config.yaml
d_model: 192
experts_per_token: 8
d_shared_expert: 64
activation: "geglu"
normalize_top_k: true
routed_scale: 1.0
balance_loss: 0.00271
lr_router: 0.000631
tie_embeddings: false
lr: 0.00139
Below are experts of layer 10 (counted from 0) of a mixture-of-experts language model. Rows are named router (the router's row for the expert), gate (a neuron's input weights, with its number), up (a neuron's input weights, with its number) and show model dimensions 0-191. Each number is 128 + 32 x the weight over its row's rms, rounded and kept within 0 to 255.
After each expert's rows: a language model's description of what the expert responds to. This comes from a sample of Wikipedia text that the model never trained on.

# expert 35
router [148  97 170  67 193  77  67  91 113 129  97 165  86 123 135 159 101 103 166 158 119 126 175 127 160  69 140  67 195 121 143 158 114 101 154 102 135  73 112 107 125 117 107 146 127 128 143 116  85 116 119 162 153 126 111  54 150  59  87  57 145 169  89 129 139 111 174 161 147 117  91  96 119 107 149 122  98  80 123 104 107 131  51 108 129 169 143  61 152 172 111 177 185 140 195 133 182 155  87 112 165  94 161 121 176 121 162 178 150 132 104 182 150  86 134 128 178  89 150 158 115 132 112 135 152 157  85 135 135 160 176  96  81 101 168 160 110 173  87 154 214 140 171 107 126 155 131 106 130 139 153 128 101 139 121 135 132 100  95 149 108 146 116 141 163  89 112 137 185 118 112 116 151 167 117 117 167 128 157  71 116 119 146 116 106 105  91 120 177 122 124 102]
gate0 [125 163  90 178  96 146 116 122 140 136  97 101  80 146  54  78 148 139  70 115 145 157  99 180 140 140 147  79 105 108 110 128 100 156 133 111 100  74 101 102 105 186  81 165  94 131 116 163  84 144 172 177 113 158 192 127 102 150 128 130 137 139  77 170 168 113  97 166 137 164 172 188 160 112  87 185 170  76 170 146 166 157 117  88 121 140 159 153  75 142 194 111  78 153 136 137 101 145 100 134 112 159  63 117 136  96 126 139  81 146 178  72  86 165 154 123 133 105 133 119  96 160 142 147 151 114  96 153 144  84 164 159 109 135 172 116  94 128 145 114 119 114  78 176  86 109 151 122 103 136 121 124 154 169 128 101 138 130 129 146  84 120 196 143 129 104 183 118  83 153 102 141  83  88  90 134  96 157 169 128 146  96  60 108  73 179 176 128 105 184 131 169]
up0 [117 128 114 128 145 128 142 108 165 180  94 138 110  85  95 112 169 110 156 123 121 157 171  97 173 107 151  66 125 115 134 162  86 152 152  81 110  46  88 135  98 185 114 157 107 139 143 124 124 132 180 127 133 182 140  91 140  78  73  75 120 164  63 140 168 113 152 151 170 153 166 148 167  96  99 153 150  53 188 124 145 165  86  80 125 167 149 140 112 155 140 147 111 181 139 112 141 143 114 101 109 140  86 109 145 121 129 165  74 144 101  65 100 145 121 151 125 129 151 110  73 114 134 116 138 147  34 174 120 134 170  98  68 107 155 159 144 170 115 169 142  92 100 124  77 170 104 137  64 137 163 149 145 164 131  82 128 131 112 157  85 161 188 128 153  74 148 138  80 141 141 129  65 108 143 111  66 163 171  78 111 129 106 115  97 185 169 141 128 134 108 160]
LaTeX symbols, braces, subscripts, and URL or domain fragments, such as \, _{, mathbf, doi, .com.

# expert 36
router [149 150 190  69 119  97 148 115 110 106 153 191 115 140 138 150 140  99  73 157 191 106 143 124 176 169 120 114 111 129  67 138 122 126 146  81 108 119 141  44  87  70 166 111 154 130 141 123 162 156 138  85 149 144 108  88 158 168 166 109 108 130 123  81 141 135 101 112 147 107 120 106 129  86 110  94 118 131 187 170 119 112 138  98 183 127 137 146 106 169  85  99 170 143 167  89 141 125 145 166 138 172 168 116 137 147 175 190 123 104 176 145 132 178 113 149 120 140  96 131 127 139  98  85 144 187 199 189 181 129 130 133 154 133 131 109 143  79  99 170 170 104 136 176 159 167  67  80  67  65 140 108 103 122 125 135 170 121 117 117 116 169 127 116  79 102  71  97 171 167 115 143 103 116 185 123 147 127 120 107 159 205 150 152 173 159 140 113 144  58  88  93]
gate2 [ 98 122 108 124 128  87 111 116 153 106 167 151  63 160  84 121 145 111  89 146 146 102  98  80 124 141  96 100 105 142  74 140 132 128 144 130  96 158 154  99 158  72 111 126 143 105 198 157 117 109  77 130 123 113 144 111  89 152 126 109 137 139 128 126 162 103 148 100  66 109  65 153  53 142 140 157 117 159 137  85 145 106 104 146 147 116 175 149 144 125 150 107 161  48 162 117 159  78  98  85 159  86 164 187 148 130 171 134 119  95 110 133 117 155  87 141  94 196  58 133 146 146 115 144 114 121 135 154 101 167 137 191  57 132 172  60 103 104  96  79 138 131 118  98 114 121 138 116 169  48 169 185  84 117 101 171 138  57 158 139 106 141  97 102  60 135 113 153 172 125  95  89 133 121 104 140  84 142 100  98 198 146 128 132 199 163 128 128 163 129  94  91]
up2 [159 130 135 120 125 111 156 125 148 162 116 140 167  44 175 158  71 165 164 108 109 149 132 130 128  84 200 178 120 126 169 136 107 152 108 158 113 121 113 113 122 107 127  98 148 211 135 103 157 147 145  60 117 112 112 157 189 119 146 121 107 114 123 115  55 128 128 144 173 127 163 136 151  99 170 117 104 143 127 110  56 117 107 107 171 140 100 126 112 153  87 107 104 120 125  84 108 180 151 142 148 116  93  76 157 135  78 183  69 183 133 127 107  95 103 125  94 119 187  88 116  81  79 139 136 103 140  78 187 134 109 125 160  74  86 140 117 178 122 144 114  51 118 117 118 106 141 171 158  92 175 107 177 142 132 126  99 178  77  34 115 128 150 145 162  52 126  89 131 140 159  47 102 139 105 115 101 115  86 166 111 129 143 166 114 122 112 125 136  97 157 152]
First token inside parentheses: lit., c., born, digits and dashes of life-span years like (1866–1923), loan, featuring.

# expert 46
router [160 140 137  38 151 109  89 126 115 110  98 149 159 147 198 186 132 135 150  85 118  92 163 222 127 175 131 146 163 101 102 118  60 105 175  93 133 122 136  94 104 107 127 113 152 151 154 134 189 121  54 114 122 150  68  98 163  70  78 113 121 140 156 124  78 101 125 142 140  78 191  78  91  79 135 143 123 152 112 119  88  86  75 106 156 131 112  71 114 136  94 129 143 109 155 103 146  91 101 164 207 114 177 163 139 139  88 185 170 129  83 121 151 105 134 164 114 146 117  91 119 167 103 130  79 103 183 132  89 153 129 125  98 139 145 124 122 101 151  48 175 106 137 107 128 114 143 125 103 132 168 146 125  88 133 132 137  82 117  94 102 184 125 154 122 154 146  75 107 144  83 114 175 122 114  67 121 136 105 125 135 143 120 104 163 152 113 147  64 146 166  87]
gate0 [ 82 109 111 146  76 108 113 136 151 115  94 124 125 135 121 160 119 103 120 148  88 189 131 148 134 165 132 159 130 162 132 125  94 148 154 144  59 108  89 111 122 156 160 134  82 146 122  87 123 140 229  93 106 144 201 128  64 151 171 115  92 167 112 153 180 169  85 105 171  64 190 108  89 152 161  99 134 148 121  94 144 175 134 125 122 102  86 118 117 127 188  97  26 165 139 111 111 125  95 135 125 133 120 188 136  94 106 160 138  89 102  87 168 106 133 152  90  47 122 138 142 152 102 167 133 134 135 133 107  95 146 151 100 136  86 154 113 138 155 228 153 128 121 195 156 174 100 171  95 127 125 131 187 123 102 167  97  92 115 159  76 114 163 134 173 138 131 120 115 112  91 118 121  58 119 136 133 150  94 137 160  81 176  86  93 135 117 129 122 149 101 145]
up0 [115 111 128 141 153 154 140 196 118 183 168 125 111 130 140  90 103 161 108 143 119  77  86  87 145 110 132 125 155  94 144 133 148 114  94 119 205 137 177 147 159 162  60 102 125  56 143 157  81 104  84 198 148  97 121 141 130 130 124 141 170 110 145 111 102 103 135 118  44 166  89 148 171 147 119 136 174  91 160 156 127 117 126 150 105 135 173 107 127  97 118 159 248 158 116 140  76 129 174  73 106 125 144  87  96 146 160 110  89 139 148 153 116 120  98  97 168 155 155 110 139  88 135 104 106  66 117 164 104 193 115 126 121 139 127  85 128 161 113  68  50 141 137  89 141  88 111  89 180 115 142  83  76 140 140  56 113 174 167 111 139 151 100 147 111 136 130 124  54 127 183 138  71 152 113 143 125 116 154 130 101 184 102 151 133 110 139 132 153 141 101 144]
Middle and final word pieces of personal names, often Asian or Slavic, such as Ch-iu, Kim Ky-ung, Pflugbe-il, -ová.

# expert 19
router [110 127 143  65 154 112 140 123 161 117  79  97 156  80 176  91 119  88 142 113 175 131  99 107 125  95 177 142 139 190  87 157 118 113 140  85  79 149  93 116 158 102 134  99  91 143  66 105 132 128 144  97 178 158  85  98 182 110  83 103 113 155 126 176 173 177 169  79  91  75 123 115 118 135 115  76  81 131 135 102 137 135 108 159 141 177  78 178  82 209  52 130 135  93  92 138 103 134 126  36 158 146 141 124 155 195 118 119 104 136 121 135 120 102 100 123 135 173 128 101 111 119 134 134 128  74 123 100 147 126 112 119  77 105  99 173 165 147 117 133 148  89 136 127 119 130 122 180 189  35 162 138 166 152 113 165 137 181 111 132  99 122 148 118 121 123  73 131 139 105 132 136  77 111 165 173  73 130  95 166 158 148 157 195 116 166 125 148 126 110  77 119]
gate2 [166 138 128  88 114 143  89  92  91  93 153 137  89 106 214  98 136 109 157 117 196 143 177 139 126 135 147 136 195 124 113 151 142 150 135 133 168 117 103 155 124 167 105  87 119 137  87 157 123 115 131 121 150 139 133 106 137  93  95 123 147  95 103 130 131  88 117 186  80 128  69 115 189 106  40 144 112 134 127 137  65 153 108 137 163 134 111  85 153 117 104 151 170 131 152 163  67 190 126 106 129 130 211 168 133 174 175 130 196  92 144 115  76 155 146 187 110 148  81 123 124 104 122 122 157 169 147 125 121 143 158 118 119 114 123  96 135 113 130  93 173 160 126 157 137  93 182 137 110 136  95 101 160 133 186 156 160 128 156 150  96 157 111 164 143 151  96 138 116  74  43 149 138 125  73 111 198 116 151  78  64 134 137 133 185  74  93 143 144 141 136  54]
up2 [184 125 160 117 108 118 110  61 142 128 128 133 101 120 212  97 144 144 171 147 168 153 142 158 106 134 127 159 108 147 102 154 121 107 106 145 146 122 131 131 182 141  99  83 102 125  97 157 158  82 174  93 117 117  96 129 142  93 132 174 124 103 100 135 137 120 134 156 133 105 180  79 168 122  97 216 144  51 121 118  90 195  45 162 179 137 146 111 108 131 127 164  97 124 187 163 109 166 106  91 145 173 164 195 104 180 152 113 196 100  77 119 110 149 101 166 109  80  75 184 103  92 158 119 133 115 151 137 125 137 149 100 103 119 133  89 173 107 151 156 143 155 150 188 159 120 176 153 119 127  77 178 114 129 128  99 139 121 113 183 121 167 119 157 100 131 102 145 115 100  60 111 170 104  97  96 162  73 121 139  95 135 121 118 157  89 139 194 135 105 198 115]
Numbers, years, pipes and short codes (CDU, GER, AUS) inside table rows of sports standings, election results and championship lists.

# expert 60
router [129 147 146  90 144  91  70  88 146 180  93 202 184 104 141 156 123 164 115 120 125  72 166 154 144 180  92 136 115 126 155 180  90 140 218 169 177 142 117 123 106 118 108  83 120 137 133 140 164  92 158 117 111 151 100  81 169  78 122 124 132 123 129 128  98 144  83 132 174  89 165  75 166 132  84 135 186 110 102 131 145  90 118  78 149 178  72  43 116 149  87 159 132  86  98 175 186 132 123 205 127 162 191 114 126 130 146 117 172 129  94 132 161 133 141 191 141 176 101  79 113 124 128 116 132 119 175 124 145 105 134  66 139 209 132 176 176 145 112 144 171 137 133 119 104 146 101 118  89 155 127 147 104  93 144 132  79 123 110 107 145 163  84 119 126 132 141 127 149 170 115 131 158 159  94  86  97 150  82 180 136 138 156 110 137 191 155 121 137 172 134 112]
gate1 [ 86 101 123 142 113 126 106 141 124  77  94  98 106 138 141 143 161 123 100 124 106 147  62 179 150  95 168 110 118 125 137  79  95  80 157 142  53  96  83 118 174 105 128 168 125 166 124  98 132 197 121 146 141 128  87 133 169 170 159 104 142 151  93 147 130 119  94 145 114 165 154 134 169 166 117 119 124 143 155  98 151 190 138 204 112 152 163  99  93  96 102 135 164 223 151 142  78 137 159 117 120  96 120 155 167 167 194 149 103 149 148 192  84  92 134 116 109 139  71 116 131 183 167 106 132 118 127 185 140 134 127 133 109 114 155 157 146 110 145  78  80 143 125 100 116 162 105 157 167 149 133 118 104 190  78  97 148 143 145 151 117 133 173 120 144 169 120 101 142  35 126 154  86 109  69 174 129 102 193 106 121 100 145 170 101 132  92 124 124 187  46 155]
up1 [180 128 101 104  94 143 181 140 101 150 168 112  64 172  53 125 130 163 150 140 139 156 149  59 104 132 130 134  51 168  69 185 175 140  77  93 189 146 165 193 107 126  94  84 128  90 168 124  92 100 138  99 125 157 151 140  80 128  78 163 105  98 124  91 169 115 186 125 136 139  66 159  83  69 157 166 148 145 116 126 135 132 124 145 132 106 157 181 142 126 187  92 126 128 146  93 145 120  75 126  92 151 103  90  85 142  90  53 121 126 176 117 123 149 135 108 117  91 159 172 126  96  91 145 136 169 119 107 165 135 133 134 151 116  76  76 139 125 124 164 151 118 112 185 134  80 125  89 119  31 142 141 162 120 128 135 120 154 151 132 155 105 122  96  95  86 135 172 140 142 154  85 155 132 140 120 118 143  88 132 138 144  73 149 165  97 173 152 161 113 189 113]
First names like William, David, Richard after titles, by or commas, plus pieces of foreign personal names.